Below are experts of layer 5 (counted from 0) of a mixture-of-experts language model. Rows are named router (the router's row for the expert), gate (a neuron's input weights, with its number), up (a neuron's input weights, with its number) and show model dimensions 0-255. Each number is 128 + 24 x the weight over its row's rms, rounded and kept within 0 to 255. Numbers have three digits each.
Before each expert's rows: a language model's description of what the expert responds to. This comes from a sample of Wikipedia text that the model never trained on.

# expert 21
It responds to: Word-initial letter pieces. First one- or two-letter piece of an ordinary word after articles or adjectives, such as p in pageant, h in horses, f in friends.
router:123070121121058118098115124105152131119147126189131124152139205114148126165139102144120101156092140092141156126173099123160118147114141088132081110156136142117141168101130124135125103139142139116142109131120141140134118148118100120142121128136166156142159111099147125110161148141141129108129120111138106131150131110130137162138092100134107156133157125179070121128050129165117139097143140086156138100109147142128137140157126118147092131113166119124128107128143156136140134141152095138149138111146136114150124140108157172129105157095122141147073150092122114124169121123135137174147116236160145111137133101139101139119100097143144130158131151099109087115127113159167123135124105116111124114167136094090154107115110121176126107121137146087155129109124114133152121104108167
gate0:078104147151148117110152159144146121096156119097132115146178146163133149132155146149131161136156100114155113132138111134184106134130122141121130093143138155104107108121114096112133132144145159133146133148131163152091112110103091124189151098129098122078112130141176110107116118110167150109151139156137109165159160095097161122175129128134100118102125133084104092101103144127151161135129119099120118153112117141134090106146148113164158100153103137139124166146135129162143122130088156116129115164115075138123119136112047160135127109118134148079067103173075128114153168134154141129124101143148110076111153139083090138115159096109168132149187152128101119113108103134135118122133134151143130115127124079138159116130099147103148107095117151120133155134127106135108130127130106
up0:100156115172121066149112143119132124139122134118122139110176138153124152123132141157071124151063129126151150120110112106171130108132145117092165081108100148134107108098139102123157107117129193102151128104141135158102126099142087084143116099143130166105125152127186086138120110132132130128170086107137154091111160108101166141130134115138103157125119131143149141139131163156109116158136162102100141103135136118157098121091116134153146120146118101149158128116129136157147179102126145133103148114112087132137148121107122131128101119124132146122040124141144129105104114130117105084138092109130117173157166170076107125140165108166079121153199166131110106129135109129132104109125136106114121110120135079132170125140127101102147130127112138116083116142120107100118114153122103

# expert 0
It responds to: Prepositions and re-/ex- pieces. Short prepositions and conjunctions such as at, for, over, up, but, plus word pieces like duc in reduced, education, ex-.
router:172122094127132134066123120146133169123152121231107144113146111101133098123116097123106093139105060134144153090159140087149143126133152113105134112155154067120112142141118129143092107155144134108144114164172145179148093112116124110138135125127143127126141119124146206123127156122140105110104171142126109133148099146092142129186097111128120131144100122135135103138112113123172121077147125097118108133139112128136130123168135131132117108113128131109152123143115125143129074147138130154151145127132137108089117163127181148137095118105113122172093128070139127123152123146092125158145158140139086116134128085135125105165072130152134155144101129120097091111135093134147155123133102118097144112145134112088173121105134103153130120119130147081170132145155142126154133150123153
gate0:157146115093159153137180151175167116099119110101090118115085125082102114101129123138126155100102109133149140111116156086126112154118098159130142151170154116166102081138148116119145103149162160105118123103179157133097090126089134101126156136143126152122138126110111174091091143162122103109139170112087097093119109133123104153163075095144149127099107144132118149122125130137117159119154163146155109135159148111137142098171123125115125127108111154123098108139163156110158124145109135146119113125112124158128147121168153081144138136096153136156133144089127116084123150151096123096111152130103149172113145113125107143201128183133130146149166135114138100105124147138142123150120099144150148122119099110103142130101112187094144131122131118131175122089138169097107156161133125
up0:115114169203142112117099160162118141116122125122168121122141106152164152161107133167132105128115158136123121091127098123108119121172122118107118098114136145143156127134133182125188090097117111134107119122095136144147124134130126148115105060109116151102138107132082129152137152097094128147151098154098151087088106178103162112096142165132124127152134158128112110153127128118116122149109141125151140120093180114130090147079139087153169173161076104151136139122120128155112158118146074107065108120110143095115126115097141110154109125146100094135141113138136149135134135097140148125128110121140075121155103147150083131066129093126110129145134158124142128114153165109143139125138127164144126128079141119166113126146116102153133112105170152116105120146174116146142105150160133

# expert 13
It responds to: Early word pieces. Second piece of a word right after an opening letter or short prefix, such as a-us-tere, A-ward, A-ge, B-ook; also species, term.
router:177101102080091187115101089114127141113149179099113170112151112103165082145125094091134131163131146138139155055151141122139118140133128103118113101141143097121140132089109137134104093135133124093179088116119145165128119152111113134119154124137132159146123076138146143114163151130104098128056126136162109102162136115118137128134106082136070128155089136138126123144124121166109160112128120146112134160161159134159132110143141166166131121160124106089174111128119137119105084129144143125122162112120134125121115118105180163097115149147164125117138105112107142099125154125123147183148149136115137097143117082136111112171131128172124170149117159116145124124129113126134127134125104106121125106136106090089130115135117152176078076132135159122157111130112104101125158116115152
gate0:137117159095162114184129111079138130127151096116158136137081125090186131120133130119144149168118121138169142143125100140106103124148093138117092106135175122123141102112092137140121126125123123102149110119087113147081131127134076118133130194163161110113144154105115111162135138144126143182100150151127113086136121139110102093148117087132117168170123100146144129151135122154102148142166106095070149154155148131129140143124133179126152148135149112107114129120154133122097125156138134127167162138150121094142093124155139152146159124094159108100110113088089144104105147156137121161115141121137114178129128087121113102114116167135160124180155153138100124134150085086098131158141113153152139059139153109131100106128124113120164130116163138108148116175150126114127117093167117
up0:112136179141108106130123164117126152112158146121140125126107084095139120121139164130141072111145149145089104130120127117129127137139150118112119067126124092136125105133126121101143148143120166117149090157089108180111145170156107158128107125139149104107122128142140188152121123131153125106105126085166129091151179072066133121132123118154091153117161132119160084106113110148113109148146117114106149118115102119158134131115145123114080141115083147113162110079142136158142084095099173074114129121097125136117151112108105124121117104118115137108104119157125131077131149116101077135159151101132177134137141136124155135134114124190111173147167140117123098111156135137155107121164105095106161119114129141071146099139106089091149144173147157127123144136115122113123126116120164

# expert 49
It responds to: The piece en. The piece en after a capital G or similar initial, as in HomoloG-en-e, ChessG-en-ius, J-en-nifer; also ill, ung, hen.
router:137151128157115133085108132208111173129106124134067149131148131128093150135137138114115122115135122114135161147142127099130145127106111123137113099139123084136133131106099152173123133140140143149141134159108130154143136204156095157164126081139174175102136083112171145137149156152166115132115081115145116126179156141123106143136109123168139142161089155164128129123105130135102155125137130098154176139113107124140159106137107179141128083129180106101128110112143164144180126145145089121109134094145138132071117193113117106090123120118196118139117125106127118122135176127109151118150146142124138108144114113152116125152127119142147135101086170145145131115094097172155126138131109128154141126169120100108114121114118120147131105167120148116117155109122124098105161129088133
gate0:159120146115142072094153152134100090134094164112121123186138105110101158115106130129104145104092116111155150125154141104158126120127103087117162132177109079165125063103097104149117095135136105098158145132106148171129146161115097149095116132114117148125125098126161110138141152142122146131120138107170180154106149171152069148139140110166095115117118116113112130100124162153119107155152156127133154160142126144129157140085096139138137093106150126120166116160163133122101145179130090105138131099146138125122158139114127113089127124141136088145144113161118149138147160115095180168112146156119101165128117109149140105117126191115111139155152135119096109118084142109123110175128128136124145124126151146103119127144110105133129150133151140130115129130133117079144070136186086
up0:117089101132112097131120107145088111135145121111127116093101130106177094144134149101133152167128072072174179148190159140118130078159155142127062144083131129133145133100113071115158091096138122134116124121139114100074114115112143127108144130140159088131142154184099141135135120153115138132123119129136078135154141118104110127145146125111143118089111127139128135129115114132126126115085138106105138125135151128145110189143166093082112100201114107131113095147147128153095137102096136114129156151106138088163109127132143089139151134160116129107128139090133148147122103134165140125168158119076108094143109145117103110132147128120131130153118134119122113109124119139121119109177128114117128135160168119130102085156157154115115140153127118099121146115136168165103182158149142

# expert 55
It responds to: Verb prefixes re-, con-. Word-initial prefixes starting words like re-bellion, re-view, Re-gister, con-, de-, pre-, trans-, usually after articles or verbs.
router:137107115111085156126131095143158141170174134147112146132183161095131095136139115129093084124092120105142163127168125104149152152112145150127109105164145129113155177123118165146099118120141144122179090151146156155105129150133077117183091122144161128140150106122143119087152164086121108123123137121181096152145098145134112137152091093154101180131099154182089107134131101131119147100132149103129139126129115125148174107152095130118128118111155106130181134109170155124146126140150122153090150105140149102129088139102127153115107147111146110150097138113110100112158143104106129153143143161149097087138115126134103100138125092155143145109098140111105103091088088157122114138137107140117120084154130123101158092102127147154113119138103172124140134115152112132163157096103154
gate0:087159127108118096096130125151133099110116140155151141190114151094131159117120112133083096151124077156107155129130059142094118152120081146069127109100097144121138158104122123135068122154148118127105097109168118120144109159117160074105110117148116135119137087111173134113116146125114160135120144098155145140113121095158112160153123135129156118140081132163131107169099124104098134132091177074182135103146125090147122116145180150142091122096145161128143111136139103094137162131145139163135158127163178171100139129110147158134103134118112078125123147067155129094162138145165139105084132112118097154109147121154101121108142114116149154107146108124161119088132101113144133127137128125135130094159125120108137126129114115118120125122121121116097099131117120121146169112121126
up0:117110153113155146147112143125133141115100086113094112119118116100143129123151113112141147127153143154130142136126142159148140160131166167171066079149145098141122131183102085133196172093129145116153122131099193101129111129143151128104143150096128131123159081108126155117098144101147110139117147121109093134076126105166104104139134107149101175129158140100112152102147127142134120164137131185130172119096144130140106135137126158100105114152123158109141131098135132155139143133122101175114146125115137136115119109181091103144123114147104125097108129112112167101142134117120138103141100137153161062141123123096091153173123153125157120181133143102078120159121156148166156135092120083122136108105117124145129111093148113144140140174118155092126140121095122165108102149149149

# expert 24
It responds to: Capital initials in names. Single capital letters and initial pieces of proper names and acronyms, such as C in Cinemas, P in NRHP, initials; also Stadium, School, Street.
router:121125139131087136121104115136125144128151156120133160148171148118121094136140090126134117156154152117129138123165116128148135143128142091133073119147143095109134167128126125131115104136141106129159094151134175123114160148122080120174105114157142146149140120096133129113128158116140133095125113095116087185141134119090124182158119105126129158140143151166105107127121099188109143102154154115146119129097159122194132131154081142115126094113161117104129095098154157117143113160135106125103181100125126101133098171084174162108143135126148170147091123147099109092154145112103119139142161153186093094124124126163114116140089106147137133116106153118117106103127107145189119102111125120071128098133120084102146116123081121155117084132106166108116160121127113145132135114092157
gate2:153136139124134109115125140122145098111145096115142152132137133131106138156091082133133132135138155113121124122170128091130098151118148100144152161108135128140160170136107088148111097112087098085129129124119145133104139162126170121137085144165152143111151143144132105090096178161157133077080127073149138121136137145128159140141123126135133176127100140141118115120048107061106145117132117133167114105151125124136138150101104138143112095122160101137139109155154130124131111159147087063168149096147157107151145146134122110096141185102126138171153124089101107153106107164120118166164115100173168189146150172141129109150152103154108142158123115162123114143118117157120128101145108125130111127122149142135117141110152126154121143165090136167130154141103153107109110112162145
up2:092116118115119121153134137088157143111160161131168134107129109123099131134126117149122097139090125109111134101158150136155141125111148130118122140079147078123157099121136133114150129142129114117122125178124115159138132112089112141149158137113103094134151101136162106104179130072152119117137108108097080122145105100098120098102109124098117117122116108097115121121159163125149088066093131078103101111167083151148148134190069115134176135154115095167113160069111107135153143133111157103102140143130139151115095103116119153112145105108144145130122134151130143130096115130135191140181185144110127119102151128128121156095102158131140123168150135125118112142134115102103127083101122168169153093147116141155179122129153119109103161129079114145130110117117096131103133134131101

# expert 9
It responds to: Second-piece word fragments. Short word-piece fragments right after a word's first piece, especially s in ensuring, enslaved, persuading, and plural endings like stations.
router:153082099130095136114128110133135130130123137134083147184122163122170138199118109099116059137084133100150157108116142109163140131090149112094120136132128127103126131111122131152119155115131186080124117131158147140172160149110110131125113088121137115146144109143149136105136146107141100133134149180161092121164117148124118122150111129179141138161135143167128083185114114118114126122118130098106141107152128124126122142142109142140130125154132083131156109130121151099118133109152123181079141108198122126105108121118169138117123140088129151147118093102119129130141164128131174143139146165132133076151117107149111089141123095123145148129106119124138107066122121142124151152123049120131158113146087147097142126112114171139108139134099146124139120135137104086193149116108123
gate1:160125146123121137088115112149172098154091144078120151153120134156124118104126079125164128114127090081133154146173161091125144073111159112139130141111128091098096145138085124119152087124088095139118120133103097145150141094106109143109130104150141106108097133157154149107138106133126125132103141143079146115094143101114073144115075102143165125123102106127169118138149145126109151182112114119122153113109136138141092165136097146127168138128130099105131086153145121136145121075141177083131108175166178117109139129138084152101154138166126089147077150098124119108123099091104119111128092079112141104173142147127119147112103136105135147151160129103149104113143133119137121153117118132123125099100090120111132126136092168106121104103145149123114136150158126113103122150095101
up1:146124156132096122077130088162160125128096177129114153130144098122152118117102093112134124153122141121153160156134163110146156086094151131153109141137133141119056116145101156095106144112108133119076137084104093112091139141129106177103138096125123115104117143123175125109138136100085109128111088140131135121122125124131128153100106129128151126135097142126153095078109108119113152168114131134128182105107137111122136164132140128111179131113118104120122136117141151145117090117115152124176091129167093129089133130115132180134152140147111107163095169109125086072125118132118145138072095120114128128119167110163150110140129136102146122145144107110116114144127120148120155147163081089139135125102077116097147167123120121116086058128144132098113071143146106089099138120113105

# expert 2
It responds to: Copulas and section heads. Finite verbs is, was, are, has, had after a subject, plus plural -s, closing brackets, and heading words like people, Biography.
router:139097133089137127135104145159105126173099155137123129157136128074123115132135087163123126130093120137155127104170134107146135150152135129129119121147131129075128143123073125145108155156176148114145110120121144127161162129101128117130126138158139127128134111099159157112120140080146127063122119121206130120155139118119111204110099059125115175157156158154125102156102116129140138131148146109101135132131127143122190129133108124093097116112113129078118075116126164089127131151172130144151159118116157093137109154136135148149072169122129107132098141113133119153141140121082171143141129139166122080161109103140104107155125107171117146100127137115148129114115131141105104114133090126113139117137109158128084132110137102156102119135118191101139161132177105107108141117126143
gate1:115101135109155144121119087112143151132111152177180146158114132095163137136115110151064146155089168142173151133120097143099132088157159123149143164122127120137167125091105125130114145100138121152118112153060124120089095146111101149121111135106139161161090149120137127134133164129154144140192110191093101126185112132131104111127123148089124132130135125162118130100106109141165105106131151149137124171105166103081094148097119118145139117142096132153068171128120119130151101136108130128164132108154165107132102115119140099150097122119124121132145086125099135130163134163132137128166112155113141133178119155151132121118158110091125136149075144136154157127122138118131162139098117143095102086092138105101109167111102098128134130118148159154127090125130125113121125095166134
up1:112082131156134121118157136125106145153114148109124157146117132102130136117103141116136153167130184147164138094117100146111108124119120160138127183113134079129127142096113159165099138119140123130148182156130136118134110168125109163134153082147128129153063151144133148187135133117162130136155124187089121143175111114139096122119144152092109150128132085133131115108102142142166114108165162143131088151151130111117142160140113100117125117107083150127084133080148096111130124131134141123148077147077097161113125127121099087161114099128128112092140131147144148143177119132094136150170114141141122148142113129121148118108118115101166114142091139106131174145096135135130146138097129160159150089121095116063094127096094141111139109114120135148154116128126087079121114074156112

# expert 46
It responds to: Digits in numbers. Numeric digits, especially after decimal points and in tables, e.g. 2.7%, 45.5 yards, scores, years, coordinates.
router:145130125138123124122104063141112131149136124129131204111135145083118080124170115104113106135126139133126148120135131120166150143124128128119105122154142108121124134098129155122090139131132171133133127145173181165129140139165092175132122080151127158134170119132130154115181142130139124086115131145126138120142101137107110118147088076118114162121113164132118127188116155123155154116128179138179118126088165125130132127175096142120113093119178139134126115124121139144145108134131099187075144111152149128112127192112126160109137128122140143120091105125132081133155123109112183131143163126145111131153094128142085085120110132140115121124101145104142129102133070126160126154135071183106125074120101109121142079124149127135111095146126135131142148120130082113131134144126161
gate0:122133141104087133134108081140118131158116105109126095099109160100122115072141150116132150142096122136080109125136134174138140158137124093123076105093108141187126115128138115138108102125131146111158135124127080183163162114146145092118149162122133142156116154120108069136101084114095121144127112146160124106158144155143093136123138126127121129092127147106091111122117160093149166084135116137092089080121159137132173131116141173155098089137130138116170139114090148148135133154122153156086094122144144092098107164185162166133181133119129151112141167153142097094079151152145125136110125124087165139116104145137155131124125142153111157112141143117101135154142117145100134126078156157107121109113152139125084147141173115117160130128111098168122113116156148135125128139119123
up0:115121115169133126128130176138118135121106133168116127147122147152164104161105127149156099124156130132152122132133139092087122096127125121134144136154176105100150097109118124121167128121147112127105128127112172089071114112125089180122104121094102084115127152136124225114146123154102113103139130095133124152117116115114135151124171138136124100126126157144176118119119134122112088096158110127140129172133118135109090167143143100109144197110155139168134128128147092121104117089125112110127145143105134136166113115102131100135094136144105165141132098101140136187162118087109139113151116135181099116155150079100127153127140134154129142128095155137142104094147137129166111128177140117168152171157104083172147102117145142160085152097135119083168136119114136134133146137123151

# expert 62
It responds to: Rare odd fragments. Unusual short pieces in names and scripts, such as at, w, row, on, and cuneiform or CJK byte fragments, e.g. Pign-at-elli.
router:139082112090098151122128069177175178162146168124112119106141141130132126134140142126120106133097083115150136101163084112138134152155138143073132104118138074118133152148127138118122101147132158128128144171118136133155147128152117150144145116152136141145177093091136138080139149120131114101134138160128090117156127134117088140147089097143119141162128125140088105149124143133163175121128155119098130132091102123163147123120115134145142101135142128128133133098159129107161099164125109138154143130167152111125068124124148128132102182122151083130104137153116092095117154133117160133133153125101124102140133142134085107141064098134129175087119146110129113080113119138118168109099122168144107132128076096123168133132083113118093105115098147141114118116149124138196158129111162
gate1:131130118122070129111111107091144153133120142117140140139127101139125147149121131126121115143107092084161114107181105146145153164152100131096169145130082144104157147143127134113115163126117144134123158127069114114177096095141136133124108186100151131145136124092163182118116129105161098095117124176086149116132102133128140123129112114121085130120155135093119108146178109112107108165126125078096108141117133160140153143128109108139118087161111137139164111088156122125092101116120134109132109132119142110136081091117103113107119152124074118151129115152126119106156139149116118126141128156068131116163172122107109113145056114119108137123111160068134146129163149117091133089137098143139133098148161149160133161123141090109112109099138149089153121154095154127137083119168151
up1:106144162105085172099119103124182109102135144141149123121138163121106127120142119142135171132088175089087097090123126125180136098101134129111158133101086127133154144132171151125145158091116127129137154142063112107116121118153140094131124159128166141122123134116127117053175134103123054126134146156134126130144120110082150134152145072170136165138145146117143144148133139131114097134118137123104159163090111159122137139104105143108125112122099114123101116114172131126116126111114120079146110122114115141139111146103111115100143152134071106139098147135115122100175127150177121124137112152100131105126165131144113127106127128126139170115094145107073136157142114138090130130090130114095090126147137137095138187153131107164090107155110160152123094079138119147146137123154121

# expert 35
It responds to: Years and dates. Year numbers and century prefixes 19/18 in dates, tables and sports results, plus "years" in ages, e.g. 1 April 2000, 1935–36.
router:125139122112119147116122132148115137178131174143128124153136148100142122138104100076149129197119080125119164078141124103130119167134163141116116093147137124112141147131111207161100133132137146104129130110152134139127121138152093151163141141147151109181146104109169140111205148104139112102134130145185112157123143132097117146134088078152115180133112144130120104155095119130170136109135153116179136115115121143153194122202151154166118116133140136134137128119154114107131090137136119115136110117135122120132092157110147140084137166115142121167102116101116125112157141110113129200116166137114086098132102125145090115148143127124140157125086161093121133099114123149137149139119072164130140084132131108129122100091131148135112097126125139136125149120140136104132142109108148
gate0:150097071156147085127152132132149130150135155119155085107147139142163099147110102112145140170106134129175135119123104157101090175127111110130093171116088140143112126139100104083093122076115167134142096139126142130137153149119083116155119127155142164153122144098130093120112131122103152133126113082124098117125144122080144143146131115084143123106137089128124131177176162126182187132124148142141090144149140103149129132121088147123156099136128131141153085127176145115155102130116142126119146124112097090139119147115145142084158088119162162121109155150125121115130099152193146160086143129122125138090140129167147069126135136154134135148100124122113122117156132129123118135136104082125163081106103126146138170149149142084161125138131171152133115164138108146135135120118096
up0:139160160122138147090113131128157161124105143131119128114126146194142097127118159133143122127114150140076110106147132116096098138127164180162118128142147112153145160166124154143118082105140132123147141133108165125169078110165139155154114087111166185134107163156147104154188129117092120130126143130149152118123125168102151142104115118109113156102122174114120135122116122160160140135084108073180120123122118124148144138130113141147163125130099147112114122115073140115131116163147117115120147104165169141136138126153132123104140167129140108095121140156170114146126131092131135113130155145135124126118139150117116174146192125155136103128061168086147167148101154128093137187109132117129106125110143126132082091089098117117144127131161140154132138139117125170143159125178143

# expert 47
It responds to: Prepositions after verbs/nouns. Prepositions of, to, by, for, with, from following verbs or nouns, especially fixed phrases like because of, due to, according to.
router:133157131073123161137129107178107175142162127182145129134135122080150121153135123118088117130077115104139163119177131108105120199097150116093103123182185128128137129117068181140108066140127128076177132121149150133157137142135111149139148103156130149109130117059169136110133128123153142107090155140124127115148081155142132137118126101117089169129093126134098119164073172164148129145132127110119112123114103163149160178141122148133100129127131098119156103107144146081138123136136132130112144130132116134128128133127157125125105115094138124131128105082126124127179156106109144161133133177137117125162126104140119116171120119116152146104094155136116089140109136140124095114134152147068121138156126140094158110121135169134133116115119124134137134146143098126153115149124123
gate0:063114131151146116104118126140149129134106106141152123131119107128121109117118152142198096114125137137151132115151110131127132119189123108116141127133125149132118111140128125145193088097149137144141126143138162118121148150128100067163131138085115122130136096095144134088121139104147117119139140120100097190119149144098154099120130110151124110115170119131146157146176130125094171084118087108105077120146184152124107112160133117155119122131117142138175142133155128149170124126132180113118159170133108151147111102094123130099115146119091146083106103120094126153180136104115121138201086129110147119166114173131104104135103132135131134134145118130060108100137128134172168120167132157152124115138115110163137124122094145083157138124137104117108169132147124103143080124147124
up0:108089084141141107134133154129185104098135108151107143135136133125146125129063146143089117140155136096119135107142134116103084117160129132115126149147172124154089116090120113116131138141109158129138125107152123148124136130129128179121143115098137157137116123110130076090152130164150156117138093133171084112201132124121090105139119133173121169101087146110126131077105113140160083118145157120175147148138127159141172121103103156117159126130123139120091116121147132113088121067116128136080125133121147135117131117179094109132092119101137167120193141117157118108112142132121149155143115141113137133129108094107122127172102106131146109111119115181140143109115144108121161140113085124140120110141114109158128154064176163107127111137055111106103149138114140127118168140131125

# expert 61
It responds to: Derivational suffixes. Word-final suffixes that complete nouns and adjectives, such as ventil-ation, crimin-al, Tourna-ment, offens-ive, often before of or commas.
router:140127110119110157107139134124095146160160139133126127124156112126140133164170108105108124126096111086104132081129127112163178144136153072165094135156166135112157153108117161127129137114139169110133091162137172126162144155132108129154125109133135153145137102119176158104122139112151117080133118094134112144128127148151124143172125109128173138135077176160080096166132113169147136110144135120160184119144165134129188134152103112135129093141147097120172106116161147097139142123133086149113128126136163108092124147080140142062100148125161144171115103118124127121115139083129122147146162130148086130147117154119123112145130097151124124081093139112140108136119099152132140099154122137111128109123132130116155146118105152138122125125106148119110199116146073121180121115081133
gate0:148090163125093108119131142148125137108083129091158125125103125157152107159098135128139158133111135126128161084095100120160193131087167117139150085136126118093139122102138153143158166132128131095105117130100159166106133138105148147149165132159144109161096087149130136122124117112168093117144155103097117143166128109093187090175125102121152163106117136078122123117108170103140111129138117099105142124136134140152107131089144127175118125166121136166138185139115087142097130150142127118148133128123151155106169102114120160122100135121156169095157112091130124111157163084142196124185092125155162095170131114166122172117156140140111106137107129140153100127099127114129153134171124132109139115123157116120107129132120146112107122141085151140111126165150110147133120096135130
up0:136114125143095120105150078123114126109154137089148100142168174108136177162097096139150151140139098148073132122126118130145151130098089123115146099159152148097134139142129078157148150106081114160121101100126119138140119118127126177126099163128116120170117112157168125127146107111147092108107138120136118148099105158132104101118119146113129120154106098119118073138159130123150159154063095158123154134160084149166110137175140188096131165104151137091115126137134148092137143083130131140106126157179112114101077102116125170124181111175145115125152101165099145122127109117145120119132070125128137116124114118126118100126162136133102148148112106097087167137123164144101134103118109154130137130075136127140113144091153124160105134129123149114116119152111176109121132109098119

# expert 23
It responds to: Capital-letter word starts. Single capital letters or short capitalized pieces opening a word after a quote, bracket, line break or pipe, e.g. "I, (Game, W.
router:126120133108115150087111069118149134153129155161106153119155154109126119125127116097139081136117118092118194121149082129112135135123141099136077140130164096108138137119122157135107096170140117108141090152132128121143107152152059114128123128132136151146117098108127200127191134114131132142057086133133092119159119154118108131139123104134153121108131151137092095146116107140118138120130129118144125138093163144157165181160128152103130127144145130116158124115126159082175123125142119133129128071124124144117106124105121156141120138142167142163129090088068124091121125086076169135134185175165127100136100101145122134129113113155129170120105143111146087097121108133154140154115132184107121096127099138108120141110107119161098108177123134134122116121143139120139137122115142
gate0:115151128123108111114176106122174101115129143131135152109141177161125114142126107116093127113078127113131157141141108134172124137116121122121149171163121106098101147124157073113132088134145120157128093148117095127075148139133114123172094163168169142134091114123146113128151189071143109113117131121146115135129131136125114166136159144129152146087108110103128144103121176152138144149116101114106146124121101143161121122135118101097101145131158097146086116094114133150122139117147121102172103091122123129171079137144122149114111061105112100157159099125140111082191106176089105111112109132166116104116165113158108107178120139135134163140132135173148142138140121134154129109156121087148120136123093141126100137144106129143147111124149144151119108138138148087153148114084072
up0:138113164147135122112101137162120124131156141153136099116140091113108127121115119109161136139175145137151099116092108139065101127136143128125074038140149137156163150132092163134144147134160146101142162143140151127149125155134114150107167090101063125137163162138112116126097109164149154132149162114109151103139136134131148121119113144131100126195160150121134135142081097114116096118133111160143122114125144102111127124128144147155133137142129148108162138173142119122145116178102120095109111161100128096100180109116162091154126169135153129125080119132094135138074173109156140140157145111117074125129135121102146164108145083110125107107131095081093087127149142119145113142123131164131135126126139098160126134102118101145087111131101120100095134129138105178150126149139158

# expert 33
It responds to: Verb suffixes ed, ing. Past-participle and -ing endings completing a verb stem, such as Design-ed, confin-ed, depend-ing, Accord-ing, and whole participles like released, built.
router:161136125116141153121130147184107159127145153148114115202144122101148120146138116131092121111090082153143126079136103066151180144117172103110115120158160103126124138121072136115131131123178088124146114142152129121141122106142120185156153113148129135153159104122114146109142131125172117120090141165147143111132117175124115153157122090113126175126120138126135116127118158121160128105124134093166149131131125157170183121130133154162126103139135138112129116150136154143113139139136115119116162109117163080130130105131160163121103098146136110108095122076127097114129129085136120166154132127139102125184120134120115119142082109152123110077106133112111106121092118132139185097140138176109162107129117125098141082113134195122106125161113175126153150118152084143128131095134126
gate0:152091160140144122146109127176092138115139118119120114087115101154174143074138153151123128116123083100127118109103108169149134116137124172125078087134140136163123140109127111116136142126095121122149118144136118197153123096133126132118115131140137109105150134131141111104120175171122126121122124126151130129166184118151121131117125092127070122159121153147139126116137136177173107111116132118122176137152146134180133086176117108118100118164141125092089147139133120088134130149100080082067107156110105080151121148130172122131158163103150115175119100125169153122110110109111100102143128143138107137147118121108144128138097132137130112175112176128068126129095109125119131137136188152167152123109149151122114094159112106109173154130107124151153127154139108135160117127130101
up0:108139107144116143143139108142080076097090085128172135133103098132098131145149161106136105112108097109144103120127165107122142109136121109119146140118114125108112163136127171145113139144167093128128091111159166083149127177124126122099155161132130124119154119120139139103098106140127164122120124115137078144143191129162128144108126160158115112112183125124106157142143140100123171122143151156159078120114114120142146128149149139123155094153110143179149133076096120144140124132156121168169095141120107161121125130132102203112122158117122107093151122103119132188136100127110127098101139097171112067130121150121110076149066100095094114115101116136141116135116136145145163112120104136155142175117168096112150087138135130127148109115114156085124135134108118140129124115120090

# expert 8
It responds to: Mid-word syllable pieces. Second pieces of English words after a first letter cluster, like st-op, la-ck, ca-tch, opp-osed, usually followed by -ing, -er, -s.
router:137093086120117149118085085143141118190127132140108153176140122108163120137165111093133093133122114088156148119175133126127143144120143136147130099117131084133120135131123133124127133131121104134169132156122149152132138161179124181118154113145120093160173128119167157109121142130147121120109108104147085102172154155094126121159113116153114103119133139157098132153115150133135140109121139117139111159144123111176143143144111159131117120100146119106167129146159131130126109141157129143092137127127138103108134167096143144087085154106139165150118150098118111103129165119155168147177168140170072107148099104174107137175053118164162154121123145095127096124145140130153204123131124130127130131145151129124135119105120129112092114109090121097104193103161133110115112099146147
gate0:114110150103080161114141106147124110122130083104082125126163157081147096119114146127123143106113151176142184136151129159147101163111131126113153105138131131126069132145149118110144128119130127132107108126183115108136160129108133168144158126093146098133098124112158110121156122116112139114101101136108132158179138136151132088159129096168100139102131098133129142120106163144167141156108151097097146154103107101126131138172111088144156167101149132114133145094094170099122140145147128142102081165110080123099125145114149116133152137150139137154098164149089119141123131147125161161130112146085110166136094130117096131108133123096179078129167163097155132148087128121180144126127125152129145089100141103166151122167126157074107138174130131125119116144151119108115139152146170
up0:149089136127144128101157139149137153114161122110126106140130137101180131172114113138150086083097120147166185082145142131145109135121143148142153119137125115144066112154142135112124140094153079094186136127173090096139124122122112141117138129127121133130146158122155139135141108106141142089129118194150133099195119142143115064141161119133115166110145098115143131123094144123158118159139114153102115151137124107145151153148103091133128136105110106112125108113104126129097124117128105140095084140080136105116131134117177129133111171167092129159106156117126125128100124158146173159125105130114105149144117154111103161070140128133171100134129143113133111148121131099139128159115116157112147099112142151098161095113087124083125155151147147113087080141162085129097154162156138

# expert 44
It responds to: Capital letters and coordinates. Capital-initial pieces like S, E, W, Pe, St in names, degree signs and accented bytes in coordinates, and U.S. periods.
router:143098105118099144110127109148144148138149146139109160108168163094137096130132099107110093144131123124143160112147116112155132146129164096108106100155153099122150157102130144165082112129142128100161112146161152148140104158117101127144130109166152126157149099116162156087153159100136115121093139113151105120123103154129124162161105112167106186131115172158102115145103116152118158091155158094121143081104154137157126132154114142138099099128143114104156103105150162118151100158163120151095158092146144092115098144089165140093119122118150134147091116122108099113154148105116153170136136166150108095159101097138093101153121083157154152121098151106119087101114102167148112144114110136113131097154085114110148111093104133155103110148102166140124162098164107132148139100092160
gate1:140083155087147106110151128149129100180128149091122102154140103129071117145149126128160153117108112134129106111146186165141140127130137068116110151134155151118088141069154138125120124135163155128126110107160071117155131107108137182107130114181151137128165134100133130122171116116141139128120083121172117132141094110125166160139075136132125123180130148156107162170143145130129096173107126109125159143158091123120160128140146141091145128101118114106161131094122108103147140146108136166143132151125134069146170123112163089137117119124129075143099122147124104127132095135154110147108120111136143149106133131129129112121123132147159113101126165125110096092125129191138114117117104145146130119151107105137087121093090147143125140136176117126131150139153145170110155182097168
up1:149140145138124139139095120111164123173107119120094123165134109150140111128111163107125099109137097140130100147135189123176108139150141156117109087163154124102119160113101150173096118135150119179136125171154109124144088103116133194076148112092059121181079156101118139143125123136131125133116154104145123109128128113165144158139119120139133126168108116129120129107148137120135127107132102133120158127163144085145117134125106119137112136130125113124141100119167161141126149109109108138110141124146147075122156141100169111145135134130139066144086167081165134119130107177153168087129197144100090090144134099111082137180127145106125117135123114091147152105132121108129134152150126144101128136085153123120101128127108133137116146155186142169087124106123124101125110118137106